config.toml
n_experts = 24
d_expert = 64
routed_scale = 1.0
balance_bias = false
norm_eps = 1e-06
init_std_up = 0.0437
lr_head = 0.00879
max_grad_norm = 1.0
batch_tokens = 65536
doc_mask = true
Below are experts of layer 9 (counted from 0) of a mixture-of-experts language model. Rows are named router (the router's row for the expert), gate (a neuron's input weights, with its number), up (a neuron's input weights, with its number) and show model dimensions 0-95. Each number is 50 + 15 x the weight over its row's rms, rounded and kept within 0 to 99.
Before each expert's rows: "gets" lists some tokens that make up at least twice as much of what it gets as of all text. This comes from a sample of Wikipedia text that the model never trained on. Tokens count by the router's weight.

# expert 9
gets: " in", " |", ",", " of", " November", " March"
router:33 64 59 40 39 61 56 58 65 81 69 25 21 49 66 40 61 26 51 66 48 39 60 65 44 32 29 49 57 70 71 56 35 38 54 67 79 64 51 39 69 59 68 45 60 35 42 46 49 70 44 37 65 62 20 57 54 58 49 34 22 63 35 67 55 71 41 44 47 49 22 68 43 53 45 48 28 55 69 37 47 71 23 39 22 76 23 53 69 57 45 62 42 66 39 50
gate4:42 35 51 50 78 73 65 26 32 54 48 78 34 33 39 42 49 47 67 50 59 49 32 44 47 42 38 40 60 46 56 58 41 41 37 32 79 51 62 57 56 42 64 83 57 45 64 99 73 66 19 42 45 64 41 28 50 53 33 52 51 43 54 43 46 33 50 51 52 27 31 40 59 58 60 41 50 56 56 83 53 26 45 49 29 80 81 40 54 38 67 29 45 57 47 51
up4:61 46 49 53 35 28 44 74 65 41 46 00 61 48 36 56 61 60 39 23 34 47 85 48 66 28 49 50 39 57 75 52 63 63 56 56 29 55 26 43 62 49 38 29 45 58 56 30 46 39 50 43 27 33 63 68 51 38 86 37 50 59 62 45 39 60 49 46 51 78 68 58 52 50 49 52 54 21 50 32 71 86 59 59 53 37 30 55 62 53 49 64 65 24 52 63
gate5:58 66 67 36 40 38 58 57 47 46 54 65 35 73 47 54 70 42 56 76 49 50 61 48 33 65 39 44 46 33 63 27 54 58 40 42 46 35 42 60 36 63 58 00 32 51 40 42 81 65 62 55 31 74 45 34 52 30 47 52 43 36 61 62 46 61 38 45 71 66 37 79 42 76 31 57 43 84 79 54 48 55 32 39 66 50 40 32 75 56 26 44 36 27 33 58
up5:57 66 42 50 59 71 41 58 59 37 38 31 54 43 44 42 37 66 62 54 84 65 71 37 36 66 45 39 15 47 79 53 42 51 38 81 34 31 34 46 72 51 52 61 62 53 45 67 55 43 59 50 44 56 60 24 51 56 51 25 33 35 38 64 56 81 88 57 47 18 48 41 48 22 51 64 48 51 58 52 69 41 36 34 46 58 35 52 20 18 59 44 54 41 24 55
gate6:54 50 56 66 38 62 41 48 59 50 48 53 30 27 83 48 67 47 45 57 86 58 45 41 69 48 32 54 67 60 56 47 55 14 63 52 87 57 52 32 49 47 33 82 49 42 41 45 50 44 40 63 33 49 66 91 51 58 23 56 42 36 44 68 43 31 21 49 77 71 60 49 45 31 35 67 43 75 44 33 41 66 45 39 22 49 40 46 50 69 54 38 29 40 33 57
up6:57 71 48 54 46 58 54 48 43 55 55 70 31 26 56 41 67 32 63 48 72 55 70 38 59 46 35 57 72 23 53 51 67 29 57 40 44 60 49 30 54 52 41 73 47 50 57 53 58 08 15 89 47 67 53 58 44 55 58 58 42 65 35 36 40 38 46 61 60 66 75 61 62 54 32 69 65 50 54 40 28 50 41 64 27 63 23 42 10 54 69 44 41 48 45 19
gate7:62 66 57 30 57 37 57 43 69 68 52 24 39 39 67 52 65 48 52 74 48 70 70 31 52 84 50 45 48 25 77 54 44 47 38 62 71 42 87 45 62 69 32 46 34 56 36 44 79 54 49 63 46 65 48 58 55 44 15 52 36 44 30 63 41 70 28 61 77 30 72 63 36 14 41 56 56 56 56 59 53 54 52 32 57 61 26 40 46 48 48 19 47 42 40 52
up7:57 33 52 29 64 55 77 35 39 63 45 40 43 50 81 76 56 37 54 65 37 54 80 26 61 70 86 39 44 36 53 51 62 49 27 62 64 52 56 41 47 73 44 51 34 56 24 51 55 36 50 41 62 54 56 41 55 47 42 78 59 73 44 45 47 23 36 77 71 26 57 67 12 26 52 45 38 76 54 42 57 32 48 60 49 54 38 45 43 64 41 32 28 75 52 49
gate8:38 49 53 49 54 61 39 52 32 44 63 55 29 43 70 50 60 38 74 55 63 26 62 68 25 52 49 47 66 72 44 49 42 24 60 34 52 53 63 61 70 20 55 47 70 23 16 48 51 53 45 82 39 62 52 60 38 63 43 89 63 51 67 59 54 69 39 43 28 38 44 39 67 63 66 48 58 53 63 50 44 43 53 08 29 44 30 51 54 57 30 86 52 29 61 42
up8:52 47 44 49 65 35 49 55 61 69 39 58 56 38 19 33 61 56 43 34 71 08 43 48 53 71 56 50 73 43 54 63 32 44 70 65 44 34 31 50 44 56 28 31 54 46 47 77 43 33 48 63 48 70 54 33 53 51 57 67 41 38 46 55 30 44 74 37 60 53 75 24 81 79 61 61 32 46 45 40 44 37 27 37 28 69 25 55 63 31 59 53 42 74 85 49
gate9:54 71 53 39 55 68 41 22 29 60 25 59 57 55 78 44 87 55 50 46 53 62 49 31 33 47 55 45 32 23 54 59 52 63 57 40 23 53 53 43 57 59 37 66 43 61 54 37 46 70 19 32 28 50 50 28 72 54 26 44 86 38 41 73 52 29 44 57 68 33 69 51 44 55 43 60 44 40 29 60 71 42 59 54 49 43 66 53 44 72 77 12 53 58 43 68
up9:43 40 48 87 82 57 32 49 66 68 66 47 56 48 13 38 14 61 59 07 38 42 18 37 21 46 62 54 54 66 27 54 22 55 47 56 49 53 47 51 37 64 59 52 57 56 58 48 54 40 35 56 28 35 42 74 42 58 49 50 52 47 48 36 47 67 39 53 49 35 63 27 71 42 55 60 53 37 35 58 61 62 48 44 53 57 24 65 59 42 52 43 18 65 76 67
gate10:44 57 44 31 20 39 72 66 57 62 35 41 40 51 64 46 70 49 50 60 30 53 43 62 63 56 20 60 43 53 66 76 61 34 28 31 52 62 65 22 29 44 38 69 50 46 35 58 47 67 65 47 60 84 46 45 23 44 73 50 36 46 20 55 51 38 23 41 61 71 48 54 26 42 66 48 41 66 70 42 39 60 63 40 81 52 32 72 50 46 63 44 62 63 32 81
up10:58 39 46 58 53 42 43 39 54 58 66 76 31 42 77 74 36 25 59 51 55 28 51 63 34 64 62 51 55 55 28 43 40 25 58 56 12 30 44 83 37 53 45 65 49 95 54 45 50 68 63 39 49 59 34 49 37 61 45 64 57 65 31 53 47 74 81 45 57 44 63 23 74 58 47 44 58 35 43 48 68 47 38 57 48 45 46 35 28 60 68 38 50 80 45 78
gate11:64 52 35 64 66 74 34 74 66 47 70 48 51 74 53 40 44 63 55 60 46 38 54 55 65 44 43 68 60 42 37 55 33 37 61 53 39 59 52 56 45 14 21 55 51 24 65 83 45 62 27 54 48 52 49 45 70 49 36 68 42 48 61 26 65 34 39 44 46 16 66 41 63 78 64 20 21 45 31 27 58 38 55 42 56 80 52 43 52 59 20 50 47 58 74 45
up11:55 41 47 47 36 55 68 51 48 50 62 48 29 47 29 50 45 42 75 45 44 35 51 52 56 65 33 37 57 48 35 64 49 34 61 19 48 34 29 45 40 56 52 40 57 39 39 41 40 45 46 91 75 50 60 59 42 32 37 33 58 76 90 26 47 61 71 55 65 19 37 45 32 82 52 60 46 68 25 54 61 27 64 53 38 59 42 53 64 72 39 55 19 25 76 49
gate12:50 61 33 34 44 32 52 35 45 55 44 42 45 48 51 39 56 50 40 46 45 37 75 80 83 47 44 36 72 54 55 61 35 20 51 51 43 52 56 41 69 17 55 75 47 66 66 33 49 56 46 87 19 38 41 59 54 75 65 55 50 40 59 65 43 67 55 31 84 31 23 60 26 60 31 41 48 46 80 50 63 48 38 76 53 41 59 55 56 69 51 35 43 66 25 32
up12:30 35 64 59 05 80 31 35 66 40 40 49 42 42 53 64 39 43 45 63 75 82 60 63 39 42 66 46 47 89 71 72 72 55 54 67 46 69 51 37 35 52 54 50 36 57 59 58 47 46 40 48 40 33 38 49 57 48 79 53 60 62 33 39 64 54 76 47 54 67 48 27 59 33 38 32 38 44 31 28 64 26 66 52 47 54 69 79 33 52 64 37 52 46 48 27
gate13:31 85 32 43 61 69 39 55 20 64 27 44 62 66 41 46 62 56 44 59 34 44 61 66 49 37 64 51 52 59 27 61 50 58 24 48 36 68 40 67 76 40 44 11 50 53 51 62 53 47 62 55 48 34 54 43 51 39 33 51 41 38 81 60 54 58 56 54 24 09 68 70 25 55 59 51 65 23 39 52 46 50 56 69 62 72 57 52 57 54 56 68 80 26 46 67
up13:71 35 61 42 59 58 80 42 35 40 37 35 62 70 15 54 43 65 46 48 62 69 51 47 40 51 42 88 62 31 24 47 38 52 60 53 73 49 42 61 60 57 60 58 58 31 60 54 35 33 43 43 15 59 60 70 66 47 26 39 58 66 71 47 40 51 29 27 55 40 38 32 65 43 88 40 45 44 45 27 29 35 60 49 59 39 54 70 66 29 54 78 36 39 61 39
gate14:32 59 21 65 70 66 21 71 40 44 61 50 44 23 49 53 40 36 73 47 63 44 55 52 54 21 64 58 49 44 51 78 39 41 37 29 63 33 57 36 33 86 40 69 43 59 60 80 36 39 27 51 42 23 43 27 59 63 37 38 55 65 48 80 51 42 37 44 51 56 58 62 48 54 52 51 38 43 59 28 27 58 32 56 52 69 49 58 33 81 31 32 72 61 63 64
up14:55 56 70 57 66 42 62 42 49 65 32 42 56 78 45 47 56 61 42 53 36 48 44 35 42 37 37 52 44 51 45 35 34 55 69 40 48 85 61 60 37 08 71 57 79 17 73 54 59 79 58 58 60 66 83 52 41 40 48 41 50 24 64 39 51 62 66 59 39 16 67 49 61 60 57 50 55 71 49 55 53 35 54 36 21 39 56 57 62 36 56 64 14 42 46 26

# expert 1
gets: " of", " in", " and", ":", ",", " |"
router:48 56 55 54 29 72 35 57 70 40 28 72 49 54 34 48 56 49 42 23 60 21 31 27 51 17 72 61 37 67 35 41 44 62 72 50 47 75 53 23 53 68 54 42 68 42 32 41 13 64 64 27 56 77 41 50 57 47 44 33 31 42 51 60 57 45 45 61 67 63 44 35 71 23 65 56 50 30 66 37 56 61 55 61 54 40 69 56 54 61 75 40 53 69 77 36
gate4:67 54 55 54 40 49 47 49 57 64 57 24 60 33 58 32 83 59 49 54 33 60 22 42 64 45 39 51 60 37 45 52 56 44 54 58 38 46 27 82 53 57 35 46 51 43 53 93 40 30 13 42 42 57 44 45 62 33 09 69 52 50 53 46 64 74 66 65 67 68 25 60 63 59 36 60 36 70 42 43 34 39 59 48 53 58 29 68 40 16 50 42 51 22 29 56
up4:83 55 68 62 42 68 42 73 48 57 61 66 60 62 59 34 38 67 35 87 54 48 47 39 29 48 53 37 29 66 52 51 51 47 34 85 36 56 37 32 41 40 51 46 47 50 26 62 25 48 38 36 62 57 69 57 73 32 18 61 34 47 55 73 68 60 42 68 50 72 57 43 46 43 44 30 23 70 60 18 53 38 84 47 68 58 60 35 36 60 65 51 56 41 35 43
gate5:37 41 31 71 23 63 35 28 49 66 43 72 92 35 58 44 70 73 70 40 54 46 33 50 46 59 43 67 78 20 44 66 38 50 31 36 41 52 39 59 42 67 41 33 29 56 47 38 60 58 46 50 60 56 25 73 58 16 48 63 47 52 58 51 45 65 30 75 49 53 25 53 24 55 35 49 62 35 59 67 54 35 67 52 65 58 44 67 17 41 45 51 50 59 27 54
up5:36 38 63 60 62 42 48 63 29 54 52 58 52 15 28 32 33 34 67 09 47 68 33 50 22 60 67 30 45 68 49 66 34 33 46 60 63 38 46 66 85 57 59 44 63 58 64 59 55 45 40 63 53 42 15 66 62 54 35 62 51 47 45 40 43 58 38 61 76 53 48 23 56 68 64 61 53 51 30 48 48 50 31 58 33 64 38 50 67 43 57 54 80 30 32 81
gate6:51 52 88 10 47 70 41 46 43 48 36 42 58 46 55 37 68 43 48 29 37 44 67 47 63 55 57 48 67 27 30 54 40 44 52 64 54 34 46 62 37 40 22 66 33 34 29 35 31 39 48 59 37 50 63 73 76 56 71 59 58 41 64 64 25 37 55 61 67 33 41 52 46 56 36 47 57 60 80 53 78 49 52 52 66 46 50 79 73 69 27 17 26 64 54 34
up6:53 55 37 32 40 51 25 70 44 49 31 57 37 34 56 40 28 47 51 44 32 33 64 42 59 43 52 43 69 25 56 47 53 35 49 60 52 66 72 51 19 38 46 36 50 38 34 30 36 60 50 59 57 59 56 61 71 53 63 51 45 22 65 71 30 42 67 56 55 40 47 42 50 46 61 48 79 53 77 57 38 43 34 19 77 35 63 80 68 99 42 38 54 57 70 64
gate7:52 44 58 59 58 68 36 34 79 51 58 45 61 54 37 63 61 48 52 56 60 71 31 42 45 50 33 49 53 22 83 26 50 46 66 52 25 26 55 32 58 42 63 46 56 59 14 59 51 53 21 61 39 73 76 53 61 28 30 63 41 44 70 34 46 51 19 71 27 26 29 38 62 53 58 69 57 51 45 42 56 36 45 47 49 15 33 53 50 57 69 49 18 43 65 49
up7:43 66 38 36 38 38 53 38 50 60 51 71 59 34 53 35 39 65 45 42 34 38 59 65 39 63 92 37 47 23 39 50 65 46 19 42 35 36 52 37 62 53 53 54 62 66 48 54 66 77 42 56 61 37 16 33 65 31 53 54 61 51 38 73 50 68 87 34 43 72 31 53 28 26 37 68 37 54 55 60 49 36 80 46 71 38 50 65 50 24 71 47 70 41 30 48
gate8:56 67 61 32 64 53 40 50 63 44 39 64 50 60 62 44 26 83 47 39 55 53 23 35 45 35 60 21 55 34 57 40 58 46 39 53 26 55 65 67 49 32 24 21 61 60 53 33 49 47 56 64 50 72 57 62 43 62 47 46 35 77 58 70 41 56 18 51 64 39 91 44 63 46 31 41 56 62 44 40 52 58 28 67 79 46 63 59 40 66 72 62 26 63 84 45
up8:42 46 30 33 32 82 48 41 45 24 47 44 52 39 55 58 70 87 48 44 74 24 48 25 49 44 46 35 52 46 39 35 47 75 48 16 52 26 56 40 49 74 66 51 80 44 51 43 45 54 60 35 36 66 32 58 38 65 42 60 48 93 50 61 47 49 11 42 43 34 61 53 75 40 52 54 59 46 57 74 43 60 37 52 86 56 57 43 48 38 64 59 62 61 48 36
gate9:72 38 26 41 78 62 45 37 35 52 50 56 47 43 53 59 42 29 79 71 76 62 23 63 39 49 83 51 28 47 48 49 37 49 48 38 61 67 58 27 56 20 81 30 50 65 64 34 52 43 34 64 72 40 61 49 61 53 32 63 56 62 38 50 48 36 55 63 20 49 52 45 22 47 33 25 41 22 54 30 66 44 64 41 44 63 57 61 49 50 66 37 62 74 52 79
up9:63 65 19 32 52 42 45 62 44 61 58 50 47 22 48 47 60 29 59 80 58 56 45 66 51 36 51 59 52 63 44 43 61 52 43 37 43 43 38 23 61 75 38 30 55 73 55 20 38 70 58 49 88 29 57 63 67 46 34 75 45 54 53 62 56 52 41 64 31 53 40 46 65 44 46 13 19 19 41 58 44 30 64 26 48 71 55 78 65 54 64 36 43 65 63 55
gate10:82 63 27 48 66 48 47 51 48 55 27 51 72 51 81 54 67 37 47 68 47 29 63 66 49 25 46 43 63 48 43 43 25 70 55 53 18 31 56 45 35 54 40 36 56 73 51 73 48 62 36 41 15 52 61 49 64 39 77 26 55 57 20 50 56 49 23 81 54 43 61 65 26 48 37 60 50 45 28 37 68 59 30 50 53 54 72 70 31 35 56 36 53 40 40 40
up10:19 42 61 50 54 40 67 70 49 35 67 57 40 61 38 56 58 59 53 38 53 38 31 46 51 62 67 53 66 44 51 52 77 25 45 59 57 49 37 41 57 76 42 45 45 33 37 34 46 37 55 54 78 77 56 58 65 79 29 57 70 51 67 65 38 52 75 52 27 12 42 31 49 34 41 47 58 31 61 65 09 52 84 63 71 69 39 31 37 55 35 44 45 65 45 40
gate11:31 57 21 35 44 48 52 14 50 28 75 40 35 41 67 57 83 45 71 64 52 47 33 45 56 50 51 64 54 53 54 51 59 54 61 45 66 56 29 60 34 73 30 38 50 48 80 16 32 45 29 30 70 38 56 51 64 34 49 86 80 47 48 48 52 56 64 42 55 50 45 43 43 52 54 48 43 40 29 53 51 32 77 63 50 41 55 59 50 70 10 62 46 29 26 52
up11:63 54 35 34 89 56 30 29 55 44 40 51 63 73 29 62 46 64 49 59 54 40 39 53 27 41 72 50 32 61 73 35 58 47 46 26 46 46 53 53 19 46 21 53 53 48 69 62 46 45 60 33 46 39 67 64 48 52 50 23 80 54 68 66 57 12 66 38 54 46 57 62 68 41 40 58 34 29 60 32 51 28 54 47 75 43 51 41 62 65 25 49 26 42 85 53
gate12:82 72 50 58 16 54 50 43 40 56 56 55 58 60 77 36 77 57 43 44 39 50 68 35 22 59 79 39 62 59 72 65 63 63 47 53 47 23 43 38 46 47 34 34 41 60 07 44 53 84 31 64 50 49 58 51 47 45 60 61 41 57 62 52 41 61 53 47 62 51 44 16 46 58 58 40 49 63 31 62 65 54 28 34 70 28 55 74 62 37 72 57 39 27 56 76
up12:59 47 53 53 31 37 46 51 24 49 38 51 49 59 43 38 11 43 70 55 62 42 60 73 70 50 45 40 37 52 43 74 79 19 35 46 73 58 51 62 65 54 58 51 57 43 22 37 40 49 21 40 48 49 20 59 57 55 44 28 62 60 48 84 54 26 58 46 60 62 61 47 59 21 25 57 49 71 84 43 41 42 59 46 42 53 62 45 61 77 56 24 73 54 29 63
gate13:35 48 46 67 45 54 44 33 46 58 69 42 62 51 32 63 28 56 43 71 49 67 54 27 75 86 65 50 51 30 63 36 42 61 62 44 45 44 73 19 54 54 43 56 34 29 66 62 57 57 71 69 57 53 61 25 48 55 37 70 66 45 73 17 54 49 44 64 30 01 41 59 40 46 70 38 49 38 41 58 53 32 65 66 41 62 21 55 46 46 20 61 55 50 46 36
up13:36 46 40 62 73 62 25 47 71 59 46 63 51 36 49 37 30 33 58 44 61 59 38 19 61 67 40 57 42 61 46 33 41 44 50 52 56 34 73 50 71 44 69 43 40 52 66 71 46 43 58 63 49 39 46 74 64 58 27 45 46 56 36 29 27 39 38 21 60 57 42 45 35 34 44 82 87 52 57 76 35 80 17 59 78 48 30 52 64 30 60 71 52 37 53 56
gate14:53 62 37 59 57 46 70 54 77 44 28 62 43 24 37 50 62 49 60 31 53 37 48 29 74 47 32 48 50 49 79 41 50 57 52 53 77 68 54 27 41 32 45 33 51 42 69 44 43 64 58 50 69 60 48 60 54 53 43 40 30 35 87 56 44 49 21 87 35 36 49 47 64 46 73 30 57 61 41 39 65 44 72 69 26 19 44 57 31 81 46 26 55 71 38 55
up14:17 51 33 47 27 39 70 48 99 52 33 69 49 18 44 40 66 33 43 38 57 49 43 39 50 51 43 55 36 55 63 41 60 61 42 50 69 60 67 55 24 36 58 51 26 33 59 42 52 72 46 54 63 54 24 51 68 33 51 52 38 37 65 63 59 53 55 44 68 39 67 30 46 63 66 49 63 31 72 34 83 63 61 28 45 34 41 73 54 56 57 26 53 62 19 52

# expert 20
gets: "C", "R", "S", "D", " L", "T"
router:51 26 50 28 42 52 62 55 46 45 49 47 67 50 34 59 48 49 54 65 66 76 45 64 41 54 74 31 60 59 43 34 57 60 68 72 43 17 35 52 29 30 64 25 61 64 44 61 32 39 74 45 55 56 61 46 50 45 50 69 68 47 50 38 48 35 35 26 27 40 51 72 71 64 41 41 45 45 99 38 27 69 40 57 61 32 45 30 31 59 28 69 56 41 75 70
gate4:49 36 57 55 43 76 83 48 65 47 37 56 64 44 66 53 68 51 46 46 67 84 53 60 53 24 52 45 48 36 41 38 62 50 68 58 44 33 43 53 46 61 39 45 56 39 75 28 58 20 39 26 24 70 69 33 37 53 31 40 65 20 64 11 65 44 38 44 68 46 22 51 57 57 42 45 59 68 68 50 52 34 63 51 46 84 64 66 40 74 28 66 64 61 54 53
up4:49 45 58 58 41 21 75 43 44 61 56 56 64 45 49 48 55 27 71 74 48 69 44 81 29 66 44 29 40 30 58 47 44 37 64 83 69 66 71 42 46 31 50 60 48 48 56 28 50 40 67 56 36 78 67 33 25 60 55 70 44 68 61 18 58 23 49 29 49 29 37 47 55 48 45 47 52 22 67 52 29 68 48 26 34 34 53 55 34 59 37 28 59 42 65 48
gate5:30 55 40 60 38 56 36 28 79 41 31 52 65 41 38 54 60 49 53 57 37 64 57 52 76 47 54 39 56 63 41 81 66 64 51 46 39 35 51 40 43 96 44 54 35 50 79 60 35 49 63 56 31 23 80 53 51 32 31 84 47 46 48 36 46 38 14 59 65 24 58 51 62 62 54 58 59 50 60 12 41 56 62 60 34 18 46 44 43 37 66 35 54 48 44 50
up5:32 42 46 52 57 49 34 28 26 30 39 44 69 56 44 64 59 49 64 63 18 67 76 58 52 57 57 48 58 51 52 86 61 71 30 72 45 48 72 53 42 55 46 62 50 51 85 44 37 25 53 62 50 57 46 56 78 30 40 64 64 70 60 20 65 62 19 65 47 50 51 51 45 58 55 45 53 41 51 25 54 67 58 27 41 42 43 80 33 51 49 54 58 37 07 37
gate6:76 27 44 65 41 28 62 97 46 72 40 35 60 41 38 52 48 53 67 66 45 36 48 57 31 63 47 54 38 64 26 47 68 53 62 29 49 31 24 30 14 50 74 28 60 59 77 57 45 63 61 44 36 70 47 32 38 56 80 55 65 40 46 51 61 63 63 61 25 66 49 75 47 46 62 48 33 44 54 47 39 63 32 56 72 44 44 53 72 45 48 62 74 43 42 39
up6:71 88 61 24 38 24 46 35 63 52 49 41 36 45 35 34 35 40 26 51 39 57 53 57 57 31 52 53 55 31 84 52 70 65 35 51 67 73 52 73 56 44 46 52 52 53 39 64 49 50 54 53 76 25 64 42 42 27 19 38 37 55 46 54 81 25 41 53 45 52 69 25 53 56 60 67 62 44 36 34 64 63 51 42 23 69 80 47 73 42 59 43 71 54 63 67
gate7:38 52 36 62 61 50 27 45 44 50 39 26 48 27 35 50 52 65 58 36 59 47 49 50 40 68 86 67 89 77 32 37 75 25 44 26 28 55 30 58 53 77 68 51 28 79 37 57 54 45 28 51 49 33 51 55 54 61 52 74 44 33 41 67 41 38 37 44 47 45 38 36 71 41 31 70 69 62 49 38 51 51 37 57 36 44 70 68 25 51 79 44 49 60 35 61
up7:60 44 31 43 45 39 68 67 68 52 70 53 19 40 53 26 66 64 35 63 49 39 60 34 39 60 42 43 53 44 49 62 71 61 56 47 79 43 61 39 43 56 28 33 33 47 75 63 56 37 54 35 74 79 28 67 27 45 57 31 86 54 45 60 56 56 48 46 54 81 45 40 54 56 52 07 70 57 40 55 36 61 50 45 51 73 26 47 57 20 30 50 78 44 43 49
gate8:40 67 58 32 49 60 37 93 54 35 44 25 62 82 44 46 60 51 39 50 67 61 33 51 32 49 45 44 43 32 34 33 44 32 71 69 43 43 40 73 50 50 41 36 57 74 45 29 37 45 69 35 40 43 60 57 67 43 73 53 53 37 35 50 43 31 24 46 49 44 64 70 25 50 78 61 74 88 59 40 53 60 28 48 76 68 31 66 54 48 58 43 28 48 68 60
up8:36 49 73 29 43 35 77 29 64 59 70 59 42 49 63 53 55 44 66 53 45 53 53 77 48 42 35 45 98 67 55 57 30 39 48 18 61 64 51 33 59 62 63 56 47 46 50 56 57 68 46 70 46 57 73 29 72 53 49 73 56 55 02 67 50 50 54 54 39 44 69 32 39 39 23 48 28 41 60 33 47 65 24 37 35 40 56 39 36 37 67 35 49 64 61 47
gate9:64 73 35 43 38 29 60 34 34 63 38 69 42 35 76 62 42 46 48 38 34 54 40 51 40 46 55 56 46 61 08 59 31 70 22 51 50 66 49 49 47 40 56 34 60 31 41 56 24 55 48 57 65 58 33 38 43 45 20 77 50 48 66 62 74 35 41 56 42 48 43 54 54 61 29 81 56 76 53 71 55 64 57 56 79 30 66 73 52 28 59 43 78 63 20 47
up9:40 56 43 44 43 65 48 52 61 49 40 53 47 73 36 32 45 28 50 34 35 39 88 44 42 48 25 53 58 27 67 40 73 56 27 37 47 41 60 25 52 66 51 60 49 28 32 64 79 68 64 52 38 35 44 55 44 55 61 06 60 50 23 44 43 72 70 62 70 52 43 44 77 27 60 56 55 50 34 42 67 15 57 30 55 68 42 70 42 49 79 36 57 50 53 40
gate10:34 51 12 31 40 39 30 43 64 47 49 25 50 26 42 66 73 57 35 48 25 52 41 61 61 50 48 52 45 58 41 43 49 31 50 51 38 23 48 28 38 61 49 52 75 67 58 58 44 78 12 60 65 77 26 66 60 51 43 51 67 35 43 86 79 57 55 77 41 31 80 45 47 58 30 50 48 62 65 52 54 62 29 60 44 64 59 52 69 57 47 56 75 55 54 50
up10:57 42 36 48 62 50 61 57 58 43 78 48 50 83 54 61 59 49 48 66 65 56 64 46 34 69 45 28 63 31 74 46 31 25 45 54 57 75 65 46 29 65 23 48 63 57 40 63 47 37 59 56 49 45 64 69 35 53 57 53 45 35 33 63 74 71 40 49 67 88 44 52 53 41 90 34 48 65 30 47 32 28 71 18 65 52 43 26 50 66 55 39 23 31 53 49
gate11:62 47 61 46 57 61 41 27 39 55 58 38 56 46 62 77 41 59 75 17 40 69 58 77 47 75 49 57 69 47 37 63 36 43 15 54 04 69 57 64 55 37 46 41 47 44 32 38 46 34 27 92 45 37 88 57 52 31 82 47 53 80 45 54 52 77 41 56 52 49 47 50 42 42 58 37 40 41 38 35 58 26 30 49 52 36 43 51 56 48 44 49 51 57 52 50
up11:53 55 35 43 48 45 51 30 44 59 68 75 46 69 63 62 27 35 61 37 62 56 45 74 29 51 49 34 70 57 28 41 27 47 33 61 54 71 44 43 42 57 54 46 46 23 26 42 51 41 40 75 47 74 39 29 69 45 62 52 58 48 35 55 77 49 65 71 38 27 40 53 72 67 47 24 44 44 68 45 80 67 09 44 34 56 52 32 49 67 51 45 29 70 74 72
gate12:71 43 49 32 43 25 58 72 57 51 52 41 53 72 46 39 45 91 29 65 69 72 70 53 70 50 23 51 18 41 51 41 53 43 51 37 72 54 38 34 45 63 51 68 38 55 81 60 33 53 62 11 68 51 45 34 34 58 56 55 61 25 43 53 29 35 54 53 34 90 31 54 48 37 51 48 31 57 57 55 53 54 48 66 54 75 55 44 80 59 49 55 28 56 45 61
up12:48 61 47 46 58 36 68 46 42 47 72 15 39 38 45 39 52 49 54 40 21 33 32 48 56 49 56 58 61 71 63 47 47 50 41 50 58 76 78 96 73 43 51 31 44 54 32 54 48 67 66 57 53 58 65 59 38 61 25 59 53 47 56 44 98 50 38 42 54 36 72 52 33 82 64 39 69 43 39 22 48 33 47 51 56 29 26 43 35 39 29 45 48 29 46 32
gate13:34 55 23 24 33 65 39 70 55 49 53 57 54 40 40 57 68 57 76 22 51 17 76 47 59 69 45 57 39 37 48 44 82 43 39 53 31 26 44 62 42 49 41 58 73 64 43 59 57 70 41 49 77 43 66 46 52 63 78 70 50 43 54 48 37 46 23 28 46 34 33 45 55 68 64 59 72 55 43 31 57 58 70 30 75 62 31 38 69 45 52 47 20 24 42 51
up13:43 31 56 36 20 46 47 69 77 55 67 55 44 65 64 49 41 39 44 45 41 66 53 39 78 27 38 69 32 28 53 63 53 47 37 76 37 35 55 71 33 48 60 73 42 56 75 53 42 46 37 32 65 74 54 47 55 55 77 67 53 28 51 54 44 52 27 34 53 58 73 45 56 51 65 83 72 48 64 52 76 23 29 76 52 66 40 65 35 68 40 59 42 40 33 27
gate14:53 53 15 60 42 73 54 36 38 85 51 66 66 46 40 37 37 62 50 41 64 54 42 38 39 51 54 50 79 68 63 49 62 66 33 34 51 43 29 37 38 57 41 35 45 64 44 65 68 63 62 42 52 52 69 42 69 51 18 43 67 76 48 56 50 58 59 46 28 37 24 28 58 61 32 58 48 41 46 44 41 40 47 50 72 82 99 38 73 36 55 51 62 48 53 52
up14:54 36 41 19 45 36 56 83 66 42 53 19 63 20 39 28 57 46 36 46 49 52 58 15 56 50 37 58 41 66 43 58 53 51 46 63 20 49 77 84 43 65 55 31 53 38 47 67 21 51 44 66 71 53 54 47 37 55 71 44 42 34 47 69 52 25 23 45 81 58 67 62 65 51 73 53 62 65 54 53 69 61 33 54 34 41 22 72 58 50 44 45 46 45 39 50